python train.py --n_layer=17 --d_model=256 --n_experts=16 --experts_per_token=4 --d_expert=160 --d_shared_expert=0 --activation="silu" --moe_layers=[0, 1, 2, 3, 4, 5, 6, 7, 8, 9, 10, 11, 12, 13, 14, 15, 16] --router_score="softmax" --normalize_top_k=false --routed_scale=1.07 --balance_loss=0.00227 --balance_bias=true --router_z_loss=0.001 --n_groups=4 --groups_per_token=2 --init_std_router=0.0338 --lr_router=0.00232 --n_head=4 --n_kv_head=1 --head_dim=64 --vocab_size=8192 --norm="rmsnorm" --norm_place="pre" --norm_eps=1e-06 --positions="rope" --rope_base=4930.0 --rope_fraction=1.0 --qk_norm=true --attn_scale=0.125 --tie_embeddings=true --parallel_block=false --init="uniform" --init_std_qkv=0.0582 --init_std_o=0.0582 --init_std_up=0.0582 --init_std_down=0.0 --optimizer="soap_variant" --lr=0.00714 --beta1=0.95 --beta2=0.99 --weight_decay=0.042 --lr_head=0.00932 --warmup_steps=52 --schedule="wsd" --decay_fraction=1.0 --decay_shape="linear" --final_lr_fraction=0.1 --batch_tokens=65536 --seq_len=512 --doc_mask=true --train_tokens=236900000 --steps=3615 --dataset="wikipedia_en"
Below are experts of layer 12 (counted from 0) of a mixture-of-experts language model. Rows are named router (the router's row for the expert), up (a neuron's input weights, with its number), down (a neuron's output weights, with its number) and show model dimensions 0-255. Each number is 500 + 40 x the weight over its row's rms, rounded and kept within 0 to 999. Numbers have three digits each.
Before each expert's rows: "gets" lists some tokens that make up at least twice as much of what it gets as of all text; "comes before" lists some tokens at least twice as common just after its tokens as in all text. This comes from a sample of Wikipedia text that the model never trained on. Tokens count by the router's weight.

# expert 13
gets: "0", "9", "1", "2", "8", "3"
comes before: "0", "9", "8", " |", "7", "6"
router:449566533485464475459487420512562533559477473465522565547460510457457469541578473485515531540576467529532544454500494546521545522476465399515552484476479434482493473456497539479533515540500532484535533541460508509503482504518485584484531414446444430587524514551518526522486551543545486602587466493451481495520445527441533495490502538513460516529479487551466483490422537505512487525465597525561489470463460490520459604484510492486531452480498536522455457488453517501457521461489505455486494491508557583521484520433471507434501517466567517519474489499522578508480535440486386549463479488535488481442455504507452514503461400492538548520447493446540469516499459472442447542529566424476543504492544402503528558496535448511485478480482507536573431508497505512468492564548512
up0:512434483441500495471400517533545506485435528482511501560469529458473473514549552508450484477482529557518445469434440428548462489463538462525505549439526490489443469500493513488527451532441469470463516471494531534558589569513485624457531433503439467561500579474496532541523508486591525559493471547464465475522488465516441571419494471438446477535491507474511523507500485513551506480465493491491467452461480512500513565461558437482530424510483469545477509491435502476550514571495504477435501484453548494437538490562503546529513440472497527518469403516500525527474561573572473550474485461521498459576545507545533478558536471542516508504447471481432472499496480494601483590495484517498513487553496564549538473542519461487504567562510464488554521583547522523450484524547526
down0:542532458474486456513525462480478561557460536517521491528511461389472421452495575469505497550510512537571485494496586484409489489507480569484492499431465432475415467494467502512486472512527510538511515396573521576473492572469502440505568513454427570502467518476489530454422520482434430566461452456560483489466540472494476497471498514453454494479506460503511517471535487481491415451470490441480536540512474532451536496472477512532451560533542506466519562515450507445495457487492525498537458529434482589513462495486469487487470519499612486444421541397466514509471520501513434544524493565497485467577494472451511507462485521593503465571459544538471473519534484501543465484499495492515506425424504559449502470466474575506499528508460486535542529557537494468460548469478530
up1:524478478445401499515475490496492458557444528418502578452482531444411479476468524458533538527460496560530470549507508515523489560510470537470579520504519526510489483537489580440554508437465475517533490513526483522569515471492529550463472540525521458541536491556529497533473505565490483488502481487534464521578513487485514460443468484555499495493430457442462519497560514528470439467485550495472507493514505490517444486427450485464489486450527530443482507569511482530499487483564506487546471543452467544491528523461524427532544597531526420494508575532484542569502623509517417531486399503522524538443476459442508494527507525452543469498450548528521548392495540500522524426529574431538476423551535512438567533539520525482571445523443492420547487477496478465513535529509481
down1:492540559523531458462607533459488551503505522550524444512525551506530506498466526525484501525488480465450529473506552444453549481542568501493447543419440464518473482478458537550547495532486542481522545485532504522515452525516422478479502451488494524519533503545529507599468515509525524514485527582433443414449501494523506471514452543481517510489525579571511500506489489475440573519515480496524531537505506560531533446513393595528528496483436482491540561534479516538500460542483503485476501484496522471486546512477483424439533436512507550430490490469450491436576517492542547423474501490515456464533480508495503566478495453543512406621477509491483558570500434503433520578558543512542429513422491570569499455489481523535524491484521516452433573483460482504480580468557457

# expert 1
gets: ",", " |", " was", ";", " is", ":"
comes before: " ", " and", "|", " a", " which", " but"
router:444520503541508450492561482419533594499486521472549537532488489485493510496568453501521531499498434501528496484511550506537546547488502394501468532531458419509508441433530458534499516505460478496425508517546483530441477486435509521435524537517521454551487607537452550464463499498560468491581453511491493429447526415484562468498474432466425484507461483519494431461467498540525459525480524521516523492535494478586452499495455524517382490522435557536504469501471523500508542510485506451467521506533502465523538460453526483428521400507464482570585526550520511467490512484457496489514517550490447499514513521490524555495530395566498527556427519486553430580529501549466488459471590484480517497521475493562473538461498494484489444509479557566523444571495563539424492547519506
up0:483481463476465525557469535486588422531515502529554518487498488452502523485547457514522516556471544544486547556543500485510498488531509462459494518490529476451535508451502434536520448583531506439541478597454546495521424462395528473433522540563505458493415422424475513455491434501569474500438478544506417496492507522442475461506392488475521546535539490489451441496464471462458509574474528476483525513486512437621448485465442507531487532585454517497427496523499548535525476461511452519476521448484512529435410458469503498448495508532452550507447523468540479452496474534561503547466519538515506466551516552518490554481525484523524521482568498492483509512436512508455481473473454402515469506518544455530426519505590430444551499498512544468468469461550494543525458457476492
down0:529449518566478558507463524523510465532492507496456569461470511448483466506511475488538497520464574497460439526561522549521426421538488503485454483558481500515528455505443509572546465523447426509548589553555515454539520462464453425415543569509543535497544508542444498469518476528531555486435524489511509490525483476539508464513464526490482531427515530519490542426461582478471505506481521555467513511522548491553480516545485503513496515540509491428496472556486536483549493487465539553511525460547453466419449494509504555532508498427597482493535522415565458475509468480524526682472514526539482466516498508407496527467512475509553525487531527482465508589470537491458510566547482437486486472491524479441509568498540433472445522481512564515440551490500512515583552455537483
up1:475506480432452549523515475476479481438504448509471496457462504482447478451464428507510586524460492495408521424442530508511507455428488475478466515500461495426462517507520434464519562492496547427422496512518407507500442462509449454516501448499486506480516458448535457569496503518494501414479462462513417508465458469462507587473537427538482500505576528531508479514414467442447493514480554463504468566442558420562479484452525546492524490488399446526465450591534504465513502505528497486506497473531500516451482471546465513480475443431448476548484539531465465503509502498489549451512495482549497498478514535395477504492551416476474541413511545489530450511532579546449475494540561546485469483530508552437536478535497491508457512497521570529424447534455541532528561496447537
down1:574543502548547494506532514566507501555473523521595541502502459534498547506490493513497544441587535502508466526494529480471483566491535458556446494530493413431543489501517441521548530494454542496437502561507545541484494525525493490499466571390558445491442481479488576523579479508529449515460538465535606519519514436469448461519533516521457544457540519471507451453549553493522514537517405463578504503525436541524472461478549534479513546498436523512483514517493480536429549500550548462498523476439497494544570466523514534561519518482478483468495491527541499447417473498515540476434511547502459550534480480598531545449488510515497483486506537487531435468499482490480503442433524508558438589532499543576505500498526500511563458449520509468573577447545449551420475529560482

# expert 3
gets: "1", "2", " |", "|", " on", " in"
comes before: "0", "9", "8", "3", "4", "7"
router:511541500458473521473606430496545486490421480522506560514460438523479485502542477501540487492477422508561459524506522498539458505477500454467509510449458488471553477445493494465540541518504609540501488520520437471462434465479548512439596543527518488533550430535446502470494523466570505615504486497500483504494497383515479548494471481476491479517536493535451450497481529517590511469561474512465500498458481464591465499512551551517440493566451494561452448521484543490516523517506452432498532515546516494520494435472536433445471466556557462508518538563546448401509522538443429518386440519501468442512420472501520573451551472600477526476434489455497491518481495542490510534542511512521491517459556459477493525523507468505513419479505495529480452471542478543432512505476467
up0:450439514615563524481450475533535585504443506483476537558507483541505514523540468487460497511535498550497483542567427560438506510504523488437510499495513515512529459461514508546493536538547528505511474454547522492526476527514450523431505521499413532487476514565527555530476511430490530494480542588536526507480550500464548555442569565445537494528485536487489513576444534484544473437531456459557518525491512490519397466503457540530506557511492550562516472430546604456502505518466537480455488482503494491508476469465472433524401483530515429483483504452437483472496487480542527491526451528416512456473405480437559538542507505461511493465474406509502455517533541438496480436524416509551461457486445526398502530524537420452532550511471475507591444536504517512475505511506508
down0:478517562490464533501497449479476524514582516401497532485485500529459505436519514517474470477497538541499490439452555520434471446440503542467544420498514490544500476498506482552461501525478468481562441524456492523497531540434485495573602405504524491445455487499482453534539484480553464538525485434488491386517520524544409498547458461442470547499463516567562482465491498471496500466545524492522422403476406503552507446573449470515442531506486500491500502543502474503562534498542524484460493500542531518498442535557520475481493517486497511533543513469565488474521461544440500423535542557529507496487561500529432495538489475578505493572448521489462567441488505550528572526449598457533546466490543517521624475520529500527553475525548463492556453523537441512540514540455517
up1:423587470453490539526466476516500461548439524479463473454493548488486500426479452476441494524473450490500513576485501508527490533477462530508446519481467494494475454541394437472462527556525492425503506576503473492483484481517408541456528510477486481479492546475496449480493534518523448433505469495553542446526484545532561521540417473477515513479477531469545473494423453465486527519491479537523429567591509464518459522453579446434530491472463451498418444544459508543489580487511511423472556461455477511503561497505559518507500515421522409540515499525499490491506509541491462517520548574552497469536519561436470460566544442482456442504498431511448392554470481434462531513488525481467509457458509453498551495512451496618511498462500464508608489478453470529469495469507500
down1:539483535540566547513463507507572477471526518420474505505494485548525528474543522481540540462538466495530510496523478445495486487534527516496538468448527547503532550520524450393519452478541552450435544542404496452526525520503497527431480507516503476437435470620500480454480556459449502534523501459490499511505471511538529411469535537536440494527469482511528571491513481538481409410462479624531471446473489492504464455535525570550500468520432512515519476507527449500453481519498520472434488539477436458402546485446481539563536494544568495511478461483450536485507504545456484515504469514515470463428464552493570482522484541527552511511514511528501402459550414487438495524448569519513423501443488484441539500489479564543493459474448466471449597484529443508492514508549444

# expert 7
gets: " ", "-", "–", " A", " D", " S"
comes before: "1", "2", "3", "4", "5", "6"
router:512581516449485447517551521480520528509437534553525501574420519503469543506497460549543557558488492550564478462500467514468482516508429481524457573458501537471506498478458438517571502538509538531466529538541518496485501449480474481483508468530481432574477511471494462454502500516496453486544473538389476499478477442486500520509514512496502448500471558542472516498517531576513495526433512542459486496468496541506459509446492533516527455539523499524430449530543469530465530487514417467460613588534525507501580543451441489543476521492566504472495456567465490572526520493477474518465533438556470482443507536446543518411530501507478583530455446538481486565447434539496437489535512461481433503567585417564482542503523462430490499537471550600510535491557567434441474523480499
up0:496512480382532476480497424462495516475522504447446449577459506505481441524539509478457480504546523517458506468471519470563493553475451494538536494529537443505503490481483491520518563440551557496531496559495429497535495594431464530464548444572535463435532481439496519520490574565422473462533510486431478457558509420565527518466495575476498469473565527447492513450464456515559545550521509446475504516475520496516513572477504497502569498484543469489498518443527456476497491494479479514505538466465492557472460515464442470543458429544537584497525449540547553581520467551518497556475532439537530506568477485469499452489432520523500443529497391486599506537499419516525447466510555472522491547488457468450456548529536502442507473521551438550477512397516533451481507518489502
down0:493451507494434480515518465583559510437507463446452542437514462532479530552519509500531500505554474496510448575485390503577508446428484532520497470485523489468543475523602479481476457490571550492460415525514405494473529527424522521491559544515507483474535436471517514526540457537498458552558459498493524462471524570551545475455525487484490489565535524500469527452525537507452468476490448488560495527494473533546567563467466571480516455496385518495455496494496487477552497483490525521541494490518514468502506541429557526495408494557527560469458531440543470550483437415441526563495505530452480484449473479542575489551507484579472535566480475542495507538539530553493580499488459446449530486485467512527515498481410514502429521539481418520505494492534463489546459406510502
up1:504504455469525442483496481518470471495530548488448446525439382470470467497557490542468535549505482462514550531507588582420498543451506448528457485503438550504497461530562470523481522540486473491458501474485429520544502450489487528472438476479609385456464479468506562525433526529509524548501522527538465607445528516482495514517495484452500473439414510589494550537513511450498551502497498448478589516552567465520511529471484476562500532504535490530526557449439519486545494506536456495431506489484476455473487505513571512508497424465543443537450489483486513460562538538437476533454527463483498463496501519492560569478502517457531540484515565506564532450444434518474512518487489485531510447386555453521511522532457417527523457546500486540543473528497524508558530585439511
down1:451403506520447452465511480446473512468555490558533467434510561550490480466556473567443450510511484488525534490516479427566527535479503468483489507503587478522468527513499516565514491444501533487405537511526550518523518499500484480503574504547518475507540573515570463472557447467533577483564515515494521515473522536527472490497503526553488555478517475517469486554460527452555471538487554529504504550566451482537493412516470500451494421501539579512562437533512500484490597427536418477511518461504469481487492456573533559458513490507537473449448487473502482542531507522532479387519492399496477526490497472509556547484416438509455533440527523474493440460467492420515589483431475512459458498544442515592506509429516529451439467474472550498535478516453534488435489551485531

# expert 0
gets: "\n", " (", "==", "'", " =", ")"
comes before: "\n", "-", "|", ":", "==", "="
router:400522571541520409475556505469533526527501513519466573514475471463470506456467449528498484505528527478477513531484560536534574545494458527491541526520555474470524452461521474516528535440520468560445486512569476508504468509498503436439473560481476495539481505505429498455500581450559494502464468480556487525463527520498530474622462483460464454548477585407477460511514565480593453494489474535530524464470477494489503516425482503483512474507543503485442478478546548520524546461412466500496539478528556483540532453440517457502501443479588456548521441622511447533496501458510479590497423514502469513450500486470548536514485462539573551504445515536557491521443544565491528451519493497481529506555497394524461515573493464563469484509521483450505520526550437466422514512527458
up0:495500558491506519548511523495509465437553461471588573489492551518487459509466496493549503524504408543544470513553484572535495461600515474460455537538485543495532464481486389593500497533585484520487511539495511500509521491491595450522473557484496558496597422505451465524486441498522534457509521439546555536497500487502465509497523499503528448472543478517492482501557425505515452518473519551539421501518460464518473450497446478451510517454420498491474383540525492502512452448458487532485503487493496575456524521463482485485537494492571430518490464546442446542460563539509458452478492516515465482553472395457550468447483430515535470553510524555478477498462583449517491490405535552506463510501485388500487494549486504479505455578532525561480512520535470477439503529568521
down0:450529507591480512486493467575493487525507531493523497539506463405581530500502514455451464477528540489474531515513511541555482554449481513548521486523560544530446488422431472495501557485473487553501511483492462535515476542548496502526456446533543449423473586564521534455521525476517501538435458548430514482522459456515550536484475442452503489469524520457464521492531533572511539531528533519478521513545508553544518543537486536469454449535528502472518513459597498510443520589439554546447493526507564443506480487496506543451458523479519463511513565417490460506520514461354524506461540454441495492528382592473480538488552532513490553536539513467490483512549492529481489459544429405494551469427487543486520560499520467489458463463475408427535479439522507518551461495496512
up1:446483599498540520485504532491429494506496458499492499462459517508455564552531436475499526545562467526446564468477504544452470457586515523476504508496510481541474475458491469537557471461533478559429513481529514550571444528505557536440461471477494518517492467515534485498532606473536490534522509444512439533499499447485516541494552459432456525503535494501523479514546492558423522442514522497477454540434432487527515531448510467496498482552499455532521465533516502585500463512396452487470455433519542466478543537471577496487499528474485398513467604562512459560481531552421496492508475559526478497521474536440504459579458492515572548508438566519487552495483518464571507391580464579512497527525511458561489509415469516544468513514484458504515462509440553481412503495494510
down1:497531454601547491454474462449501517512522441463380430463482475504521465550540490475444476516511453455489440499519510502571479535478460655530532495460554507506483483533535565515471511455525532507528548431510539483466563463442536441519503564491517562439474470444411464477585489484477486440531475466422487503533489452492521519546498466517449493422533504436515464492459438546549478557455472450486482482532489507465436496506424473510583508529497495472450550575483486466486463430531507491482530484479490502468532478451417511440532462479532520526487446501499466541519483498462533432508531471523533468500521416469505518472487533502504468541551504503500523515438504485480493485476416499488525488472460488526574515572527502480579535462463615491512488478542506454444388474462504

# expert 4
gets: " the", " |", "|", "-", " his", " its"
comes before: " ", " first", ";", " Preced", " Total", " Team"
router:503530537506448511475493510524494491505480545529567550460469574498488446611505474474545511479463452516546512440550494516461560494575496367538525506474548445496559466436553507514488552480481543525552485509535439455465422478526552445462542511500467437494505540474437544517437559462506520526530512516474471494469498509476478511435505494521516457533453520545489521507502493558514481483403512511552568488473466547467449509460423482487484478551477557487485440541530508446536488475522484522434486559472531498540449458456449501464529454531583476485544468538484502513509478437537478530548524579516492506466459432529519563547548480543501520500477511469540445555555433537527526434518517419468476470483580372468517412492486462480409462532494569513481474505503463529481436574504494
up0:528532483523485493553450537512514488528454478512508542533481583506491488492538490456560516441502511454512454550491502479531475508496464534553513547522550454423468512450482599471532476511491547561599499533552468597502502591553461532481477441484515397563534514442492471515489461437503531443500486487503486458447467491506436529619497479541555472481478484522452556585521544456460550499423552498476494539470512489527519498459459513508558487502539497599547429535526498483505472521542507534546413523504523456454522461481410457489499502486491487512509473515432516536534546463477425531510513518551580478506475471427512496512510557501498526525537443455461545487518482473555514516509463483535425534393491438472513501574516545499553493507607544484532501495529486438497607514534496
down0:406534458474535472557467544515412479550509529489479526497544456556547463516505519526562500584491490487555500540456569490551557449516518464503504548524515539446479480554510454486578482476454457493421501501504547462458491493538576499465524483473506533476485489486457496491465491465510424582535543507528500439505446453534441443549511478553502459503519529519485509480499505546525541516527553484541491532508443521526532393522422482539456436526486531404503487472471466562426488434477454508466485454488557444486526596572552437483493534482483521529521521590478492443445570448546488536545543461504473490546551483488492517480441566417474448474509503482499512541515493539508487417389517478471541521553486573496430462453509530520481487487520549465478555525529469445562461539455489
up1:483506468481470518525503514474493520505531517464520509514490552524503525572519494497572459494470404583542486532522498532545539523491521466560445468534418471513408490458483444465498474472460523494462447564520526548448447514505573409538524433488526477511431568537511551461491491540522580479500531528454521466479479516459440474507511484527546526486513545491458489517502464501475551442498499538496534554515448438516423513446467553500441481419508476545514521547481580518488495449555422548547476502469508459549503528464485463510454425513528512523448507497485572453464475497521554467545472459481496540454534455591562543477585499539524456492495529526517554534428464484543469587531524507470493540519534487518401481475484517429458502459482526557396504503504614427507542537504418
down1:546515495467548503443474493446488478477497587481502577464488503492520457448511463520453470495503580448522419483512500495437423477443490493420519480496551499480455483508484524515472539535544495540494511378511439560526532476537494481519514503543492531497504467449579462481492503486503495494470535457545474547515496580476482517562519584452545503505525516529576495537475500430465498481539468481544523479503533519484487487518598485466567504541510527516577528409523485462433432545445585413497477464478442596495494537529507532505500486536485455443528459521538483525556547531501478482451495514451490514479591465479512508445485518490407568442559525483446543477526533444530487479403508464506486470493570542448457501467486469493524527520476572502520457523409568471580544461449565

# expert 11
gets: "s", "er", "e", "on", "man", "es"
comes before: ",", " (", ".", " of", " and", " in"
router:469521535476452460468476502457570578464419558480525485514553519518520441588542458510519545473501528534527508504525506527467584565471486456531486586510484497515537478473519470528547509470514515506503507446555497540490521446518577500403515546488528464505452536486544522549446504481561487499608483484497518483470511423516476511492502469477463532495495557540465522500477503491542476547495555523553516495551479459600447554479543465484441469486442499569484595507507520534461512431483380474452579506552574599531512484496500458482476434557462480487540524542487525454536535511520484553443530444543446411442460485514525575504517498549513551577530464440516505569471483443512503467516499480569418464484539489492537471464506515488472469545528519529508514557557534583453491498541491
up0:538524476477573482445573506500423536531547443505425550540512546467494480551496548488519462476483486522507451489496469502472512473490425490501571427538476418389569467476515483503502525456511479496532525498544481485496488455475446491489546407480517492517461485485499468518602482625522536516558521547497487554442501533520519452516547541387482515428545457521489463487503516432529501516505473519529546478590490447444461503490406482522532544509475477535506507476434532477460518535601518480459543535494537423504439456496526456533520523470511548512456532534503502452576544562490451522508552452526479495430495504555529498488454518547486524503548461573423470574556472514549448525534462526493456531512544543464535513545539509481518454493492523604488423465481524489430506489502482
down0:474443534481606501453532589517504431504519445542462469444433462501535558466455547496567510499493509533560466498526544558534518532511474406462484510491491493432549495552439467456519601432483587515523484507517498514493478458542500470491414474519505442462487436469491456567408550469482418482546500492467460571535521488431483481462533441485512516519490497439509539486468458495462523450502503461523463519497479464499467466546501531502536582478488478504550516428511508410503442521577486472469505424456433500445467541508493469481521464498551488469494513440509481499425480500504478544543555593474501499502529435450504510503433505501460523482555528533509504505486553488527484452581520485511540451541545467478523566426583492531441538482485487545500506443477559500452613492510462
up1:528500529517508531522581458466484469539476490500559434561543526572549523556487486468531537546518515529550447474569509545505405569513507479505411486502477550364507559536492532506543584475507435500494482458558443536541460486506468462548487538537519525516537552464469436481495496546484450504469532457483524537466546482522483437516564497507497513502519454464495492471454553466550497576424510539465481491458510515430479543539388564465515437470543530511439497538497482441549517446530501555501450533494455488473516475562460539420433491435492447427468557525526517429509474523479547525440461499570516471446488513508481531513449471531409458497475459544522481504479470542492508512491465497526484464468504451529529469488583520516552472546504476456528519502463456512458481456543373
down1:450517497488530515509444567516526436468482541501514474556503486504518486480554498525453543527482520499486538500472469448507472503414530540506476520529507477483471512577459506501527516505527475561528419517549572535560523463516586525502454488573481500621475495554539507487598437493500418556462458387499554503508511516531545579436474504482489477556502538471463519412489438462512442527512510496459486479437525539500496506508420496475488496442553532586574504561510485523468429514500564544509520427553496463498429547534517526491477488504551533439502493507486466514501438469506483529511497497527547524469500552514414480522564448455429389508475420539442477560517469548505551444509474465527486462518580508525558450478486512518504502578474500556509482535545468458580528518483458

# expert 6
gets: ".", "'", " \"", "==", "–", ")."
comes before: "\n", " The", " In", " He", " It", "3"
router:479462504446478512490479505495551472481435548471520573490414467547489517457504473523543570517490576523520512458529514583513541504541510367589462487472549453378542504496479442524503512500504495390461527413494555499485505480515497490537510473542453483560571548441509498484523500519571521490504525534447488491506489480509465470463472426530454515542482480488504541495517476518504484490436478492498379459508440515540467534442541463527534505478451552504517468577457478564608473483522462467438541465570524494550476477490484494535472521479567460485511504560540513487558458517477482533493491509554498519507488506478538464539529444503545492480435480589535483463507442558527570432547504515501529485516520483556491487458530443410473516460483570614524546506538547538493439520471486
up0:521552532442497473496514480483553405479561561494469448544415534540480497478490457498569506538487575448570508519502493530531440422501492551441437494502458500513447519483548523512496536488408555510521513459444527516495497489527524542505508538547493538522519530508489538531523534436513575485572457508503511474528470460537401518518487450448533540513509425520528497481466519476489471452494465491477437470507438509567485561512496423496536509476479452506407496471556537505601489566549450477475570445514461461491476484527489462539459547496468530519505451542549474517501429506490477421482522572495525476568500462430496458532541460521514471594489462470462555475547488489521536491556556503503469503520450550512465451559459523473544488453391531482530474432440586478508497596437483
down0:550459500510487524518562514512449520495513506538481459534479508457509552525540568595550541499515476559470428512512559415471429546497497508525455542513420518492569494524417580499505536495541531455511521542533436500480520528445357447415429484452451524465456472485437537483457537548503507490503517471542580516489489539518591563503454529489508405516528513458476504525530494544519537487502521442466522446468521483498437476481559522525550497538480525552569580568495454523526521500529492478450432493480498478492459467399455473561501477451466459441513513520472465420545527469531526476468441471416572485504471491529574475519493546506486453434546548526458508485545523482486557526504491526565508476503481475443506508469531450479476515518566479515455550519482413506517537501556509
up1:489483468495535490478456412459548520482547475517559515509510506466505491491484405512517508453506598521461507502457538557436513489457576483478419462487510458479524466514443448547485556529519536548498518522559573490556549527455553493433541440530582457478492438446526498479552636555538493466503509506479430453493454538468495533518499511537478480535493528469549442474504489474516566478493492479478461621428399528390518513537528523486403468466560476500577516552500533442523497450505480459527498517498528529515500431494512459463456527409492524441534536502552460512465456515557500492507492479495458486494517524489529501515492517516477495581487494490503460536480487562515551514428556529466531500500537463495526493498518499492484409438531527500603494505463516456603531509563512
down1:469494550478607580525437576550438452524487526500487449510564500446449439492479510527558503448494524607494476471520545573498517510444459519521471482505486600500507549502553540485469482474467509491537504514492485472492492523505542429482456523552508504539513444518490526469576423487437564519513509585466542571539422542465586461477495538540501504500487515490429480494544480453511489466545522537488507460574498513527591405449470502574551533504523503499462465496443432495431517506493490533487471516484524409522511486468487573509555495408511489451466485496430481493542480501582567389505376532489487482540490463516485477541489522490578449507483461507507476451572494510515507514514471479489505521505449464595557516507466520476548510516525456443524547482522481526500507500473505